Weights of a small mixture-of-experts language model, trained from scratch on English Wikipedia: 403M tokens.
Below are experts of layer 3 (counted from 0) of a mixture-of-experts language model. Rows are named router (the router's row for the expert), gate (a neuron's input weights, with its number), up (a neuron's input weights, with its number) and show model dimensions 0-255. Each number is 200 + 40 x the weight over its row's rms, rounded and kept within 0 to 999.
After each expert's rows: "gets" lists some tokens that make up at least twice as much of what it gets as of all text. This comes from a sample of Wikipedia text that the model never trained on. Tokens count by the router's weight.

# expert 34
router,163,136,191,206,220,249,177,255,220,250,144,220,210,208,220,203,221,233,210,127,235,200,250,172,190,200,282,184,183,138,175,161,182,200,172,131,231,255,140,251,187,241,194,206,235,235,165,121,201,178,140,200,124,154,222,203,161,208,122,202,156,202,244,271,225,224,223,189,185,178,186,208,214,232,200,187,217,266,284,200,248,145,140,151,135,171,178,156,171,235,199,228,201,138,150,167,167,218,146,177,289,269,210,204,167,215,208,145,238,115,178,248,218,177,164,207,242,201,187,193,181,245,152,201,164,206,126,146,173,270,189,190,242,241,221,177,200,222,255,182,274,162,189,229,226,220,217,179,152,226,193,225,245,262,143,227,235,182,121,202,107,119,210,255,270,278,196,149,188,163,189,258,186,177,129,245,235,165,235,216,234,162,163,141,266,182,225,190,234,199,258,268,296,160,177,200,216,219,216,159,213,176,157,259,174,237,245,177,183,220,230,186,256,289,180,193,250,219,153,233,162,170,200,199,171,158,210,237,186,118,251,161,205,172,180,264,170,149,161,224,189,241,228,145,187,215,129,214,228,217,184,268,238,187,264,164
gate0,189,177,175,213,227,175,178,207,158,193,182,254,243,170,227,125,215,212,197,196,244,206,114,193,233,186,228,196,238,225,138,181,131,131,189,199,156,221,243,215,173,178,177,243,109,161,238,175,218,224,176,232,199,210,165,210,260,189,211,96,258,214,194,258,193,196,223,204,200,179,135,219,268,161,230,221,268,198,189,226,189,191,204,176,240,190,245,256,171,215,241,152,194,134,202,146,276,190,172,232,209,196,167,142,238,216,166,278,231,240,229,207,192,179,235,144,224,220,228,122,212,222,167,153,235,286,222,236,109,225,73,176,188,135,214,228,186,264,221,226,212,252,247,130,220,168,239,183,223,169,288,258,212,212,157,165,198,196,119,245,179,206,152,195,206,256,159,194,129,232,259,195,202,269,178,190,233,219,246,145,325,137,220,160,216,153,250,178,258,254,165,236,204,206,199,213,241,212,149,223,179,188,217,203,130,173,202,188,139,125,160,201,239,240,136,195,279,222,211,137,231,192,306,189,194,211,182,215,221,209,164,188,259,241,139,253,198,208,243,206,193,261,238,222,164,215,242,282,196,184,172,245,190,199,196,173
up0,214,170,159,260,234,212,208,207,244,193,117,253,193,228,271,227,251,305,169,219,268,171,198,277,200,221,173,249,90,185,158,157,216,179,268,126,163,236,161,148,260,176,298,156,201,139,183,175,144,214,187,207,206,139,220,242,230,226,139,211,146,180,255,174,173,227,142,203,158,203,173,164,192,223,209,201,267,197,174,213,228,170,267,201,196,223,166,215,251,159,223,246,133,211,194,190,202,160,206,192,215,167,196,223,193,171,157,202,191,171,212,202,207,175,155,170,218,207,188,252,176,217,206,203,154,204,222,281,181,187,172,127,192,190,166,218,216,250,185,138,209,258,163,192,230,223,192,191,204,185,126,177,189,227,185,211,320,172,184,241,204,223,175,208,170,154,210,146,156,197,184,195,131,235,198,233,208,281,293,253,184,302,145,202,234,150,206,235,198,162,230,267,257,161,234,203,179,153,208,267,140,201,168,194,176,150,211,172,236,253,106,210,265,186,235,156,186,282,123,256,152,230,160,250,251,212,251,150,252,129,250,136,208,222,213,224,194,162,234,163,168,106,197,165,243,239,199,236,223,209,190,206,242,235,205,186
gets: "==", ",", " during", " York", " until", " on"

# expert 52
router,188,153,280,211,251,214,258,270,257,181,185,223,262,167,192,256,163,260,225,157,198,191,193,142,150,224,100,166,169,138,115,207,182,186,235,185,230,179,206,210,216,196,185,132,277,166,175,180,208,216,206,154,153,218,146,183,229,206,180,208,133,162,193,165,223,228,152,262,206,146,183,199,222,252,220,165,293,169,132,177,227,167,140,209,99,194,274,170,156,208,235,224,136,227,146,201,149,220,150,155,191,219,244,133,200,186,202,172,206,235,205,240,183,125,163,183,189,223,163,184,236,301,178,257,182,217,147,167,140,191,163,233,182,233,166,205,192,220,226,159,215,142,192,202,189,206,236,213,174,259,212,165,256,291,153,227,134,197,183,176,204,172,151,195,174,231,133,204,218,119,228,205,136,234,164,212,184,214,156,202,164,169,148,200,246,199,210,195,249,322,159,236,209,184,152,216,207,201,162,201,202,171,254,227,188,147,233,185,221,212,203,145,184,245,155,175,285,218,95,167,164,239,188,224,166,205,191,218,258,129,223,230,236,116,117,182,239,247,185,207,216,242,229,197,155,147,153,185,246,156,266,238,235,197,232,170
gate0,179,134,151,191,259,191,229,165,255,198,142,194,210,256,100,212,143,203,204,200,206,237,164,192,239,256,253,196,203,145,161,205,210,264,204,265,157,162,217,202,185,158,158,245,256,190,258,196,179,232,204,216,187,201,174,153,232,151,182,237,178,164,169,167,267,177,188,198,220,215,213,206,195,201,252,196,249,242,174,164,202,264,186,152,209,159,224,212,175,217,221,206,149,186,215,146,136,224,250,198,209,190,186,248,210,205,193,198,169,199,188,203,119,141,223,118,120,180,305,194,185,178,160,171,220,241,147,109,260,253,203,290,189,176,242,170,233,202,219,173,158,202,239,181,113,183,211,226,147,179,174,308,189,208,147,187,213,247,147,180,299,220,209,267,204,253,149,183,176,212,111,216,146,226,155,216,211,199,193,282,108,315,148,276,199,282,213,231,198,229,201,195,256,214,229,165,133,157,169,155,204,190,162,141,217,206,213,279,232,213,219,243,166,164,222,206,211,222,229,153,202,183,125,231,133,250,188,263,203,210,152,174,214,219,246,122,202,292,212,192,202,226,189,208,204,219,192,103,161,191,182,213,228,206,203,191
up0,200,136,163,173,228,167,200,179,248,185,174,259,199,305,221,164,149,181,225,170,167,196,221,187,213,192,234,211,171,198,169,185,216,213,193,234,158,157,193,135,164,182,182,227,229,231,277,159,288,228,214,197,176,231,192,188,203,176,197,178,170,183,191,164,158,249,173,163,147,255,188,180,175,180,218,223,234,232,115,186,235,256,144,205,170,243,203,178,174,133,195,142,153,210,259,224,217,194,178,136,180,190,221,267,274,139,246,252,132,278,203,213,185,119,185,201,117,102,257,201,121,181,189,185,193,215,191,140,208,234,180,135,168,188,167,190,242,195,201,171,144,204,128,181,154,242,195,262,191,112,184,278,207,175,175,212,260,236,200,147,279,285,163,244,196,245,210,217,164,186,129,220,221,152,182,228,201,183,158,121,144,228,170,201,231,310,229,305,204,196,208,167,233,226,277,166,163,161,151,151,230,212,270,194,164,99,169,179,180,228,201,264,152,205,214,200,250,209,167,238,173,226,116,151,208,123,236,240,217,210,220,189,234,165,245,156,215,233,192,212,167,167,196,140,193,213,262,162,159,184,158,212,220,166,199,226
gets: ",", "ial", "en", "8", "5", ":"

# expert 21
router,217,176,240,235,248,143,227,228,203,204,223,256,196,134,231,141,159,256,216,147,221,188,168,143,206,211,130,168,144,164,262,207,169,152,193,189,167,212,151,238,214,191,280,103,171,194,183,193,182,201,232,271,193,208,215,171,230,229,154,160,152,240,177,237,145,211,173,198,200,190,151,271,203,214,216,159,188,231,235,196,242,195,256,171,270,206,218,226,189,185,245,171,129,233,258,211,242,212,254,257,276,180,213,187,222,155,150,171,134,178,167,167,224,237,181,205,292,190,215,269,217,227,229,206,192,235,206,262,136,230,172,223,250,164,159,269,228,230,167,143,191,127,171,136,222,164,200,140,186,137,299,275,180,272,247,230,239,181,254,182,164,214,237,153,186,267,251,241,133,220,202,217,159,282,182,266,224,229,222,169,203,185,219,243,197,161,166,247,251,203,118,179,212,235,236,150,172,232,161,194,121,156,261,226,189,120,177,239,176,217,182,217,157,200,193,197,263,228,238,205,221,154,175,214,168,265,263,183,226,186,234,205,269,241,200,206,173,155,252,210,165,100,229,158,186,138,176,202,146,201,163,262,175,261,249,184
gate0,222,151,190,187,226,194,219,217,259,231,233,170,156,192,182,228,280,186,183,186,181,142,209,208,191,204,165,206,164,192,178,245,185,185,170,185,218,226,197,108,232,206,243,85,196,138,236,219,242,168,239,213,188,209,255,179,156,219,138,256,192,276,177,256,274,166,193,171,261,244,160,161,159,204,174,213,182,167,209,142,218,161,148,266,164,195,152,155,216,141,206,224,192,150,186,268,189,180,173,110,217,203,191,142,179,201,201,199,206,238,172,110,284,222,243,154,208,297,147,158,259,230,194,229,157,175,103,250,213,242,134,209,150,206,166,109,288,238,124,208,184,256,220,253,213,215,162,176,194,232,160,220,214,225,226,260,217,192,235,106,238,209,196,182,196,179,170,206,206,168,190,178,229,192,160,110,182,143,162,195,142,266,150,168,236,168,231,133,179,230,152,195,217,141,155,206,230,150,228,155,230,168,168,297,197,284,155,177,232,141,184,278,223,302,176,177,180,223,205,278,208,207,267,248,172,217,237,217,183,200,186,177,155,159,184,188,196,190,259,213,161,197,254,242,226,200,198,211,241,159,189,207,182,207,251,169
up0,174,162,218,175,208,173,176,185,254,184,220,249,127,185,188,216,226,185,217,226,193,175,142,247,247,205,169,186,208,174,172,154,174,212,162,199,239,246,170,192,228,189,203,200,240,148,273,157,207,227,241,231,223,190,242,183,147,222,170,241,197,223,178,234,238,170,200,220,241,179,180,179,173,175,217,180,179,161,267,173,211,240,131,265,168,233,173,197,227,117,206,193,186,189,169,207,227,181,206,172,263,262,183,135,152,198,175,241,173,255,195,154,187,223,183,168,188,295,162,171,226,85,275,191,93,209,81,262,213,227,171,207,234,142,136,197,193,225,131,166,199,206,159,234,113,262,243,277,218,196,197,211,234,278,205,297,224,162,191,147,224,191,181,187,240,182,148,240,175,239,157,176,204,150,210,116,225,143,166,180,206,262,220,134,192,171,158,149,246,206,198,205,292,210,275,164,213,97,202,168,224,216,212,301,119,257,201,242,173,148,198,243,185,212,225,209,205,217,187,207,210,220,208,245,176,276,182,261,180,183,185,99,129,164,191,161,233,192,204,264,200,214,228,147,202,219,207,221,213,139,238,221,221,284,238,159
gets: "\n", "\n\n", ".\n", ")\n", " ", " |\n"

# expert 97
router,243,225,153,197,171,135,241,229,210,203,253,272,235,163,207,234,266,192,193,217,283,178,194,209,207,209,215,285,277,190,236,253,206,130,159,206,183,171,198,170,180,172,201,149,122,175,261,188,233,229,212,197,165,171,141,204,249,234,142,185,142,262,204,230,248,173,222,149,230,139,239,224,212,211,257,258,212,211,204,218,199,227,254,212,216,235,233,263,278,159,203,149,288,183,175,144,229,215,238,160,180,242,170,216,205,222,235,206,176,219,210,206,147,218,227,232,189,169,195,188,187,208,126,139,230,182,272,192,133,208,213,176,251,260,212,187,242,231,271,150,191,220,220,186,156,262,226,226,223,134,228,151,224,176,137,114,239,192,252,212,114,235,140,173,182,194,244,138,215,228,203,153,183,259,195,204,173,231,217,195,219,171,246,126,136,202,252,177,198,228,179,167,170,171,199,229,286,199,190,188,165,196,183,217,275,149,162,147,182,243,169,109,220,231,180,186,111,132,223,217,176,202,206,292,196,174,182,177,221,204,168,284,249,239,110,189,289,222,146,166,150,251,167,252,239,126,173,195,189,219,115,174,164,184,190,180
gate0,217,208,189,225,213,220,165,209,161,167,228,232,186,223,165,165,209,137,199,235,239,158,158,250,253,189,252,294,210,159,153,254,188,176,201,216,192,213,165,256,203,231,177,286,166,264,210,211,131,215,218,201,177,207,157,186,269,278,198,194,240,118,152,215,243,257,148,218,189,163,221,280,201,241,230,95,108,197,229,150,149,228,219,208,229,179,231,228,238,280,148,228,234,203,179,197,177,178,238,240,238,210,284,170,203,168,217,199,194,155,206,281,179,222,156,184,175,227,257,178,161,214,226,179,218,259,139,301,152,231,145,191,198,244,223,136,194,148,146,148,215,168,139,268,199,171,187,197,246,232,262,177,175,205,197,188,136,191,161,232,235,213,112,172,200,197,282,219,203,276,241,154,155,146,230,132,240,239,232,221,204,229,254,228,176,181,190,165,219,172,232,220,215,222,166,167,201,140,195,269,247,271,197,219,208,146,234,239,258,291,111,218,250,148,240,194,199,260,225,162,173,225,174,192,183,203,161,110,144,243,145,198,148,166,184,177,180,167,183,213,249,162,206,177,223,164,141,184,187,256,241,157,211,218,234,170
up0,210,231,192,240,208,225,179,227,192,171,226,171,158,183,166,144,201,209,182,252,260,185,148,204,243,134,239,238,128,185,169,256,173,211,248,221,186,165,207,257,226,220,187,208,191,252,199,197,123,194,224,249,155,197,173,164,236,248,180,216,249,166,161,224,219,269,133,241,229,162,173,206,178,210,228,161,128,204,252,147,195,203,242,216,202,168,204,195,182,247,165,242,261,192,144,211,160,225,241,265,258,184,305,193,255,195,197,191,183,155,210,276,156,175,149,117,151,196,272,133,195,221,220,174,184,270,162,325,189,205,156,209,215,248,159,178,180,175,116,181,181,201,119,313,201,183,207,233,232,243,246,207,189,227,195,167,178,186,132,169,213,133,174,162,220,223,268,223,246,263,238,133,175,179,191,136,213,245,209,201,174,220,234,230,196,285,193,187,230,183,209,227,247,243,198,210,203,148,205,273,258,213,180,198,220,196,243,188,215,270,138,202,258,125,219,207,211,193,195,155,206,207,140,222,209,226,155,179,169,271,144,190,135,245,200,192,193,193,201,219,287,168,213,179,182,162,147,166,170,299,265,104,265,252,174,142
gets: ",", " and", " or", "and", "\",", "/"

# expert 13
router,190,232,208,174,192,151,116,170,179,168,202,266,182,177,252,213,178,212,168,249,212,293,197,214,217,208,196,172,183,247,217,290,208,223,143,196,180,212,200,183,223,213,186,182,201,276,210,238,144,241,184,243,160,149,228,182,160,270,159,161,246,162,234,146,206,267,183,195,210,160,249,222,233,249,193,210,169,221,275,206,172,243,223,189,183,208,249,153,214,123,142,199,298,202,193,151,140,239,140,236,211,116,158,172,226,177,152,217,175,176,227,221,179,257,152,294,228,211,156,196,195,231,212,222,172,139,247,165,268,156,277,148,192,180,268,150,231,138,229,243,161,222,207,182,201,205,183,246,142,170,277,178,231,145,220,228,194,171,232,158,199,203,157,180,186,229,228,276,209,167,242,173,252,181,245,173,132,252,245,200,241,212,205,165,204,187,203,274,180,142,205,153,218,138,253,179,242,235,193,206,140,266,165,268,240,206,194,192,250,229,170,153,209,194,221,228,202,164,181,122,191,255,191,239,213,236,191,190,242,278,214,143,180,142,278,219,228,244,271,135,274,201,198,210,262,278,282,242,214,228,238,208,166,275,138,223
gate0,225,180,151,244,234,238,209,188,179,197,206,211,179,229,229,219,237,164,123,173,222,122,214,198,250,241,225,183,205,196,234,240,166,167,213,193,184,154,181,168,168,206,234,254,199,257,165,261,163,179,161,194,158,171,259,229,243,173,144,191,201,226,235,245,270,196,227,273,195,200,184,208,257,253,167,219,140,228,154,274,205,188,205,151,232,175,210,270,247,201,187,146,152,161,131,215,108,191,174,185,189,198,250,109,211,250,160,192,149,191,241,235,91,148,175,175,220,250,205,191,136,225,155,220,217,192,133,227,150,189,291,213,235,303,173,187,212,318,154,210,215,200,234,232,238,188,142,258,185,244,226,146,168,126,206,168,222,212,195,204,212,127,225,189,207,198,238,150,185,214,185,149,205,203,245,240,172,193,211,221,140,231,222,157,171,172,146,210,195,141,182,152,321,183,184,187,216,166,230,186,210,183,296,176,128,171,189,222,259,204,221,294,181,272,203,152,158,187,231,188,153,149,176,197,197,203,213,143,262,153,159,212,82,215,256,211,238,218,187,221,152,210,220,213,209,221,198,112,200,185,190,189,143,192,248,277
up0,219,201,230,158,217,238,200,183,201,231,205,190,213,234,174,226,159,222,244,264,206,279,195,261,155,170,179,204,225,156,178,143,253,197,172,181,167,225,160,206,150,188,216,169,219,180,205,140,250,226,212,205,204,233,123,241,159,270,256,213,196,204,210,191,159,200,204,144,249,169,148,201,188,160,200,200,254,168,226,175,256,218,243,210,198,216,162,176,233,233,249,230,226,150,257,184,282,181,240,233,174,229,161,299,183,157,203,252,170,168,204,187,236,217,223,223,148,155,229,211,182,149,217,185,165,230,252,191,222,199,197,188,168,152,245,198,191,102,221,222,177,208,181,132,110,241,198,109,264,166,204,246,214,260,222,206,231,180,199,235,154,254,141,141,230,222,205,204,190,215,163,168,210,249,170,161,229,268,208,151,248,176,151,245,210,193,251,155,164,200,225,237,87,205,164,229,189,211,138,264,207,175,95,189,282,267,248,236,182,272,183,133,178,152,164,220,201,237,194,233,184,213,202,236,225,129,184,229,103,250,191,206,316,203,94,180,157,214,160,230,277,177,156,143,208,176,169,282,272,199,172,185,222,211,167,110
gets: "ly", " later", " also", "ically", " most", "ally"

# expert 74
router,261,209,154,173,203,173,152,160,196,149,197,265,225,178,231,205,218,226,219,200,211,247,218,159,228,206,212,182,235,220,169,166,302,183,156,221,161,249,176,121,203,249,179,221,143,193,261,201,160,163,239,255,283,215,175,249,268,276,183,223,209,162,202,215,185,234,239,149,180,178,204,272,197,191,215,127,149,233,141,202,177,175,284,229,214,238,212,223,247,192,204,175,296,260,236,232,221,150,190,192,215,139,202,197,201,189,199,141,207,217,268,210,169,188,174,238,192,250,177,303,109,106,249,165,185,278,203,288,223,180,197,119,200,250,222,248,197,216,152,171,126,252,198,227,212,187,115,165,200,187,189,193,137,108,148,246,278,234,240,195,252,208,195,186,179,187,173,209,210,148,225,130,204,178,281,208,211,259,210,279,158,199,179,150,127,169,217,205,194,124,230,239,215,236,194,268,225,158,241,266,223,235,252,238,219,244,187,213,200,259,199,260,248,268,199,147,179,226,208,250,201,167,238,214,211,152,189,133,156,193,205,232,148,208,129,182,134,178,190,137,218,205,231,215,208,218,185,215,234,206,162,180,155,225,176,237
gate0,203,162,211,145,231,194,214,232,210,149,185,221,267,232,165,137,234,167,157,182,220,162,172,204,175,237,178,228,214,253,199,172,240,210,237,195,228,172,219,143,212,177,202,225,195,179,208,188,191,229,123,203,191,277,234,154,210,246,167,267,281,149,221,184,127,144,201,191,236,174,242,106,238,192,156,255,212,178,163,181,164,170,268,173,251,219,175,221,212,201,243,209,220,277,251,216,248,241,278,181,167,268,215,145,213,257,104,206,174,195,180,215,187,224,216,217,251,206,237,214,169,176,182,238,244,286,108,239,132,187,154,204,196,155,212,197,192,228,211,192,196,214,130,189,239,181,122,193,219,182,157,257,147,187,224,226,230,199,135,205,225,237,171,191,125,126,193,180,261,246,196,172,174,186,216,216,256,218,161,219,162,165,245,211,151,202,161,249,231,185,197,226,183,230,232,135,171,175,266,243,200,269,226,147,144,241,215,126,209,199,137,209,192,193,254,183,137,195,231,239,205,243,185,230,307,290,151,135,247,209,185,167,222,255,71,265,220,203,177,149,145,236,172,163,199,204,186,225,140,217,179,194,126,140,261,135
up0,218,171,220,154,185,211,286,163,221,179,213,189,225,247,186,249,223,279,203,220,269,217,215,178,231,188,171,210,237,292,175,179,214,235,225,139,247,164,206,222,221,226,240,178,181,136,210,218,218,284,109,213,151,263,282,181,211,279,208,266,274,228,205,209,176,187,145,150,226,182,222,180,134,271,202,202,147,144,156,179,176,217,225,198,209,215,195,107,221,202,339,221,225,233,204,226,235,257,226,204,247,244,268,186,201,252,91,128,185,183,259,157,227,211,192,186,248,184,296,216,194,151,213,245,155,184,249,155,155,279,205,217,135,235,201,211,139,209,197,189,242,215,227,176,221,217,163,196,203,218,122,162,279,240,255,246,223,206,128,215,181,218,210,239,169,164,189,224,221,165,235,180,207,183,293,188,165,210,188,209,207,205,219,269,168,224,225,227,150,156,169,219,200,259,230,191,180,150,224,208,247,122,118,207,171,224,246,122,189,213,197,194,183,207,187,225,180,182,247,216,215,208,170,203,178,283,142,136,158,158,251,205,216,236,196,193,176,187,220,236,305,246,220,173,221,204,263,230,156,250,204,199,260,219,242,211
gets: "te", "ire", "ro", "re", "ex", "ou"

# expert 111
router,180,195,212,227,224,214,262,259,197,238,204,181,235,178,206,203,236,177,240,182,200,156,194,149,264,258,190,117,166,161,225,179,207,229,222,140,196,196,189,179,200,213,234,151,244,163,148,160,175,143,163,171,201,147,248,107,161,183,124,184,169,173,234,222,228,255,232,182,180,249,194,177,206,260,187,227,127,217,217,215,170,180,121,189,206,189,258,183,149,176,258,237,102,192,219,142,193,254,91,171,205,231,296,187,214,224,165,184,235,172,144,210,211,199,155,158,186,180,270,144,219,264,95,128,170,159,209,147,167,229,177,202,163,183,279,185,199,235,219,226,238,168,190,265,241,163,254,183,169,214,196,303,196,253,229,274,195,246,191,247,165,157,279,286,213,226,232,224,180,221,235,277,210,235,150,234,169,179,191,151,244,212,131,252,265,208,265,176,185,154,151,214,189,203,177,149,166,266,213,159,191,139,208,162,177,217,249,218,159,215,199,236,166,215,164,127,254,219,158,174,165,137,170,215,167,249,219,186,191,150,197,164,236,236,203,186,172,145,175,237,125,152,243,175,164,150,160,217,254,170,224,274,181,246,185,197
gate0,231,111,138,197,252,231,165,136,163,228,182,147,172,162,162,240,194,230,205,219,207,201,220,273,212,199,179,198,213,259,214,171,236,164,192,191,163,162,220,294,137,128,188,193,217,193,147,236,284,178,185,182,174,218,172,219,189,244,197,261,205,234,190,148,144,221,168,187,216,247,208,237,217,201,113,211,223,174,173,199,301,220,199,267,209,251,161,206,130,215,226,191,228,195,165,208,193,165,200,163,185,226,158,265,194,208,247,178,184,286,243,130,201,200,223,223,153,254,194,194,206,120,174,226,141,187,142,232,195,231,169,200,176,206,211,185,206,238,165,153,152,173,177,198,183,227,190,241,301,228,243,193,161,244,178,203,178,188,191,293,143,171,182,175,200,252,238,89,194,205,162,216,165,317,196,178,245,174,117,137,85,194,253,178,216,167,239,185,175,248,151,113,210,245,139,197,129,186,166,231,219,165,209,143,154,229,206,199,189,209,205,174,132,174,173,197,256,198,132,206,125,254,149,262,208,171,184,172,216,208,251,207,206,201,196,107,236,151,150,214,244,241,262,254,208,205,199,220,160,155,197,230,219,158,267,141
up0,215,275,230,145,175,234,203,199,186,165,184,234,192,90,294,204,148,214,164,225,173,174,222,201,273,162,244,177,189,180,172,197,110,212,147,211,193,238,184,191,141,236,251,216,164,219,160,99,163,182,181,248,151,167,224,229,182,145,200,205,188,173,151,290,204,206,239,210,189,175,168,118,213,223,248,176,149,120,219,220,268,186,203,270,83,126,222,282,177,124,177,193,226,147,149,235,226,184,161,212,214,191,213,129,186,198,206,194,302,179,257,221,228,185,187,263,150,224,172,155,201,114,190,196,183,216,167,211,242,245,190,216,192,216,214,141,180,203,223,209,233,220,265,181,157,252,226,300,214,209,287,158,204,246,179,176,199,176,134,188,253,230,219,154,190,222,88,190,195,237,180,157,259,185,213,175,144,201,267,167,200,186,119,194,204,160,202,210,219,169,132,205,189,148,184,254,253,223,197,205,193,120,228,223,290,167,253,222,191,216,227,235,271,242,190,186,261,224,221,138,159,195,241,220,149,198,198,184,201,215,226,207,196,198,223,197,206,212,242,199,235,156,218,297,187,185,172,257,204,255,225,172,240,214,182,163
gets: " |\n", "\n", "6", "-", "\n\n", "4"

# expert 116
router,159,257,222,251,202,264,245,235,287,183,205,229,210,265,198,117,212,236,243,117,145,148,194,205,240,192,166,149,176,155,222,120,182,151,281,149,184,166,227,196,197,144,223,214,258,211,189,213,204,131,237,137,212,148,219,149,147,141,109,225,119,225,174,227,134,210,163,210,177,183,227,198,247,153,168,162,245,229,231,169,240,181,232,167,200,159,240,156,164,234,213,246,113,205,250,203,267,206,190,201,182,234,232,215,278,257,158,200,179,195,161,159,171,192,195,113,200,162,261,241,228,220,193,157,133,246,252,212,167,215,253,199,245,253,218,215,213,219,235,179,189,230,168,239,232,235,210,154,165,262,150,284,215,141,211,184,247,241,246,218,121,160,217,205,157,231,159,182,162,158,207,199,204,228,170,271,279,209,255,168,258,165,194,237,215,183,205,260,200,235,178,245,189,237,193,125,126,173,180,237,167,203,141,205,123,172,167,182,161,284,148,180,148,184,233,181,169,249,220,121,179,207,163,149,136,215,245,243,292,201,237,240,202,195,214,171,212,195,226,211,184,172,220,227,172,151,203,125,203,183,166,219,204,197,232,147
gate0,244,183,294,166,155,188,229,123,149,163,217,251,224,192,173,180,235,189,218,229,154,182,203,183,230,216,203,156,206,242,199,155,116,201,210,141,262,192,186,200,145,258,161,203,183,213,193,227,187,162,170,250,188,210,182,195,175,210,240,249,209,212,180,163,179,184,127,254,182,174,186,161,148,187,218,239,231,193,235,232,191,218,170,205,138,163,178,156,264,171,134,190,211,282,233,226,178,136,251,125,194,149,238,133,207,163,93,193,234,215,194,145,165,193,197,211,278,173,154,224,178,191,185,212,144,219,224,159,171,217,223,214,269,153,200,96,246,219,240,168,226,216,165,220,170,220,156,218,236,198,249,192,192,184,218,261,220,125,218,228,206,196,217,137,163,213,216,194,244,219,229,123,210,75,253,190,200,206,265,174,171,183,221,194,168,127,217,227,236,196,267,177,205,232,167,128,143,215,242,242,132,217,292,178,178,181,178,234,195,254,196,206,187,169,260,212,246,241,252,300,184,248,173,154,215,252,224,189,200,242,198,238,145,158,253,111,338,180,217,279,221,167,193,153,144,220,140,171,164,150,197,147,196,195,210,169
up0,253,246,240,207,172,224,183,109,208,194,220,252,189,265,138,190,254,202,207,226,162,213,216,211,274,205,158,140,192,246,217,146,152,210,255,133,232,160,238,185,161,182,182,193,203,171,202,236,223,157,166,251,182,183,186,160,158,218,161,254,208,258,159,151,212,158,145,246,219,206,154,159,178,167,202,235,226,229,203,195,193,242,186,196,140,150,144,124,201,223,126,163,212,241,176,160,130,210,213,121,156,161,244,204,204,152,139,164,249,208,195,180,132,168,232,180,234,164,187,235,240,248,165,159,148,198,228,121,153,207,233,230,233,254,223,92,296,251,248,183,184,207,130,219,168,212,224,239,242,181,174,206,190,216,197,231,206,163,199,223,200,230,207,187,164,201,189,216,273,259,242,145,192,152,139,253,270,273,235,165,139,179,167,203,197,165,225,195,204,215,204,202,181,226,196,142,103,207,274,265,167,187,213,139,203,205,190,232,202,219,182,197,235,168,198,151,221,228,189,277,140,226,97,114,186,280,237,249,218,227,183,224,171,187,237,152,295,175,260,225,201,215,178,201,217,239,143,131,228,153,198,134,267,170,183,126
gets: " ", "9", " |\n", "1", "\n", "|"

# expert 70
router,199,172,178,151,232,236,158,121,224,159,227,160,113,177,150,163,159,187,180,196,169,180,163,194,231,210,174,158,194,220,162,170,216,127,184,218,181,114,267,283,180,156,162,186,260,196,191,287,269,232,213,276,160,254,282,193,170,257,219,238,210,245,215,196,192,230,199,249,188,157,196,217,184,197,266,229,193,184,153,264,223,253,196,211,238,205,142,183,195,139,194,229,120,204,198,156,189,227,258,179,172,194,235,264,159,140,184,211,212,186,214,169,170,244,190,152,193,192,270,228,137,219,231,223,219,255,279,186,230,172,206,322,280,227,154,162,216,174,169,188,238,158,185,157,181,174,96,256,153,170,231,145,251,201,212,217,160,148,229,237,259,225,165,166,176,172,229,217,250,220,190,247,156,219,153,220,164,152,210,169,186,301,123,247,209,268,176,257,229,224,187,169,104,212,213,234,179,229,221,173,166,198,220,215,170,256,181,176,109,163,224,210,184,216,258,206,201,187,133,210,190,215,133,207,177,180,174,268,162,172,178,198,180,211,169,180,165,187,248,205,137,244,161,187,212,108,219,162,126,181,140,191,178,144,242,176
gate0,245,96,297,171,208,224,216,204,222,189,212,216,209,237,228,140,205,207,178,156,236,260,212,178,173,126,243,251,258,213,151,174,236,186,160,226,230,164,171,206,189,251,152,179,218,208,187,189,218,189,230,204,241,180,190,186,189,182,170,220,253,170,211,209,191,257,196,227,126,198,255,223,136,178,193,163,139,162,191,198,222,260,211,210,240,201,254,175,211,251,209,269,199,170,236,136,200,167,225,159,244,273,174,152,207,230,156,244,256,185,198,197,189,133,226,215,216,281,202,113,160,161,287,184,221,213,178,237,125,241,201,257,234,208,225,271,140,210,108,254,171,201,198,297,281,177,172,117,152,181,241,229,198,256,137,123,199,309,294,200,232,147,222,182,209,237,191,200,211,164,203,150,198,95,208,134,249,223,138,170,146,150,167,187,204,291,264,238,237,148,185,152,248,195,158,169,214,173,208,214,234,197,286,198,209,200,190,162,202,207,150,241,242,188,222,241,225,179,184,260,238,180,199,188,192,131,201,202,181,180,159,197,130,232,190,189,128,273,221,182,180,173,165,256,242,199,183,181,201,198,251,181,146,178,205,220
up0,206,190,135,205,214,214,187,210,159,235,162,174,214,192,189,220,210,264,237,206,164,221,276,195,227,254,93,190,182,202,136,147,173,209,183,165,190,216,217,233,133,162,239,222,195,228,250,139,230,163,235,181,92,193,160,135,211,168,174,196,183,192,169,113,145,196,144,103,244,191,168,177,186,203,144,219,231,133,145,181,230,155,203,260,112,141,176,233,151,217,158,187,214,247,256,193,180,241,211,212,211,128,214,239,232,170,253,180,191,237,94,143,195,195,198,147,142,124,234,237,257,214,186,265,216,246,234,174,223,210,152,147,162,182,194,220,193,158,249,155,241,191,210,160,135,200,235,225,197,203,176,192,176,168,255,195,159,114,181,200,141,285,169,202,149,197,224,251,219,242,254,203,183,182,168,213,249,152,176,217,151,154,226,209,139,162,145,162,225,166,188,286,158,250,166,220,139,230,227,219,221,172,244,166,161,218,213,196,183,291,171,207,108,245,196,203,149,244,193,212,211,191,182,219,222,228,227,205,270,179,273,273,264,155,198,196,245,220,218,181,213,250,207,142,103,183,230,223,240,162,117,239,184,183,221,215
gets: "ag", "ur", "ap", "om", "am", "ar"